Experts of a small language model.
Size: 10 layers, width 224, vocabulary 4096, 23.3M parameters.
Experts: 80 experts in each of 5 layers, 64 clamped SwiGLU neurons an expert.
Training: a variant of SOAP for the experts, 736M tokens, 5616 steps.
Below are experts of layer 2 (counted from 0) of a mixture-of-experts language model. Rows are named router (the router's row for the expert) and show model dimensions 168-223. Each number is 128 + 24 x the weight over its row's rms, rounded and kept within 0 to 255.
After each expert's rows: "gets" lists some tokens that make up at least twice as much of what it gets as of all text; "comes after" lists some tokens at least twice as common just before its tokens as in all text. This comes from a sample of Wikipedia text that the model never trained on. Tokens count by the router's weight.

# expert 22
router [126 154 123 136 130 145 169 118 125 162 143 162 116 129 155 127 131 141 158 107 114 135  82 104 136 115 136 143  71 127 124 125  94 103 117 119 162  93 141 196 107 143 159 101 109 132 151 167 124 123 118 116 129 104 113 122]
gets: " ", ":", "re", "an", " U", " O"
comes after: " S", "|", " s", ":", "S", " B"

# expert 21
router [147 108 151 133 137 177  97 127 128 139 141  79 118 137 132  98 119 105 122  73 109  93 136 183 126 125 104 129  94 130 130  89 116 122  45 146 108 123  97 100 140 124 124 102 146 124 117 136 157 129 159 151 110 144 154 133]
gets: "1", "op", " G", " of", " P", " B"
comes after: " ", " (", " is", " at", "p", "born"

# expert 48
router [119 132 133  99  79 148 124 128 116 164 132 173 117 116 113 125 145 120 101  96 113 116 160  98 143 137 135 130 103 148 126 110 131 120  80 160 133  88  95  95 152 129  99 120 126 140 121 125 133 157 111 140 134 138 151 142]
gets: " P", " the", " R", "ab", "ust", " Ch"
comes after: " R", " of", " r", "-", " Ch", "6"

# expert 7
router [130 101 106 126 120 154  45 103 130 115 133  84 157 140 104 134 110 164 130 117 107 129 110 100 116 125 134 135 163 116 117 128 130 133 180 140 152 120 110 185  97 124 150 109 127 133 114 119 145 122  99 115 106 132 101 113]
gets: "-", "y", "it", "et", "–", "ity"
comes after: "\n", "I", "i", "he", "id", "ult"

# expert 47
router [132 123 117 124 128 101 133 147 147 144 139 134 108 130 131 161 103 121 118 114 132 132 142  82 106 140 131 133 163 130 125 139 114 130 116 127 143 103 111 136  34 138 104 113 113 129 127 186 135 188 144 115 138 155 134  92]
gets: " the", " The", "The", "3", " which", "6"
comes after: " N", "1", ".", " of", " n", ","

# expert 18
router [123 163 117 158 113 113 155 139 148 115 124 155 150 135 140 117 128 136 158  81  98 124  85  71 128  96 123 113 161 117 138 106 125 142 179 117 104 148 116 114 109 109 113 143 145 137 118 110 115  79 122 126 108 108 139 125]
gets: " f", " F", " p", " Al", " cont", " United"
comes after: " the", " A", " a", " an", " and", " The"

# expert 24
router [127 121 165 188 123 173 161 110 145 106 125 124 111 138 161 126 127 164  76 101 113  85 109  92  87 100 119 125 152 131 141 131 112 140 194  90  91 153 143 177 149 135 111 139 148 143  89 125 125  89 168 122 151 112 151 163]
gets: " the", " H", " The", " G", " F", "The"
comes after: " of", " in", " to", " at", " on", " for"

# expert 39
router [152 124 135 134 123 195 151 120 140 135 147 171 150 101 136 134 130 136  89 129  99 155 124   1 110 147 108 122 131 123 133 125 111 126 140 145 125 130 141  74  33 101 127 148 120 128 111  80 120 128 126 145 113 109 152 127]
gets: "3", " M", " p", " I", " m", "4"
comes after: " ", " T", " t", " and", "–", " a"

# expert 74
router [119 127 138 113 143 165 160 157 142 144 132 127 124 110 147 138 135 151 104 120 113 107  83 127 143 126 141 115  71 173 129 123 138 128  99 125 135 103 150 155 134 131 137 129 131 138 127 131 171 117 131 110 147 126 152 134]
gets: " to", "-", "8", "=", " has", " by"
comes after: "\n", "1", " st", " St", " B", "st"

# expert 66
router [114 166 139 100 168 102 106 130 123 137 119 118 160 148  98 115 113 119 175 155 131 103 141  97 149 132 147 146 158 139 101 159 138 110 149 134 136  85 101  98 146 115 138 150  98 116 154 130 105 148 125 117 163 138 105 135]
gets: " ", " \"", "is", " about", "if", " only"
comes after: " |", "ar", ";", "b", "ib", "or"

# expert 4
router [136 116 117  98 108 112 219 123 132 129 139 116 141 128 122 135 126 130 169 122 121 135 139  95 143 157 117 135  79 123 145 117 113 125 226 121 166 140 145 191  59 136 117 111 122 128 132 124 117  31 123 132 130 125 166 138]
gets: "|", "ent", "2", " re", " de", " p"
comes after: "\n", " ", " D", " d", " T", " t"

# expert 75
router [129 123 116 137 132  53 156 153 115 127 138 136 151 113 149 119 103 138 142 135 146 111 116  82 104 142 128 136 154 126 144 112 120 159 127 137 155 212 101  99  52 137 114 117 124 127 143  48 144 155 162 129 134 138 146 158]
gets: "ing", " ", "ed", " un", " made", " fl"
comes after: " |", ";", " F", " was", "f", " V"

# expert 40
router [105 118 124 120 101  95 122 101 131 157 136 157 124  85 142 118 124 108  87  79 108 115 128  83 126 151 109 135 179 116 128 138 128  81 201 128  90 125 161  80 120 144 139 144 126 130 121 115 105  91 113 128 125 128 161 139]
gets: "-", "p", "ial", "M", "3", "pt"
comes after: " L", " l", "\n", " W", " Ch", " M"

# expert 1
router [121 136 143 111 139 153 144 109 113 110 106 126 107 116 108 137 128 130 135 109 140 166 123  63 140 134 147 144 115 169 124 122 113 122 204 140 117 116  10  72 157 115 142  47 140 116 110 150 141 140 133 141 117 137 115 123]
gets: "ol", " G", " P", "g", "ul", " E"
comes after: " M", ".", " m", ",", "M", "-"

# expert 43
router [135 116 141 131 135 119 118 120 129 151 119 148 122 111 138 140 155 115  98 156 114  33 133 139 132 120 165 127  61 116 141 112 138 117 132 139  77 179 116 183  43 122 111 144 126 142 126 156 106 115 122 138 153 126 128 127]
gets: "===", " (", "P", "==", " =", "F"
comes after: "\n", " sp", " S", "-", " in", " Sp"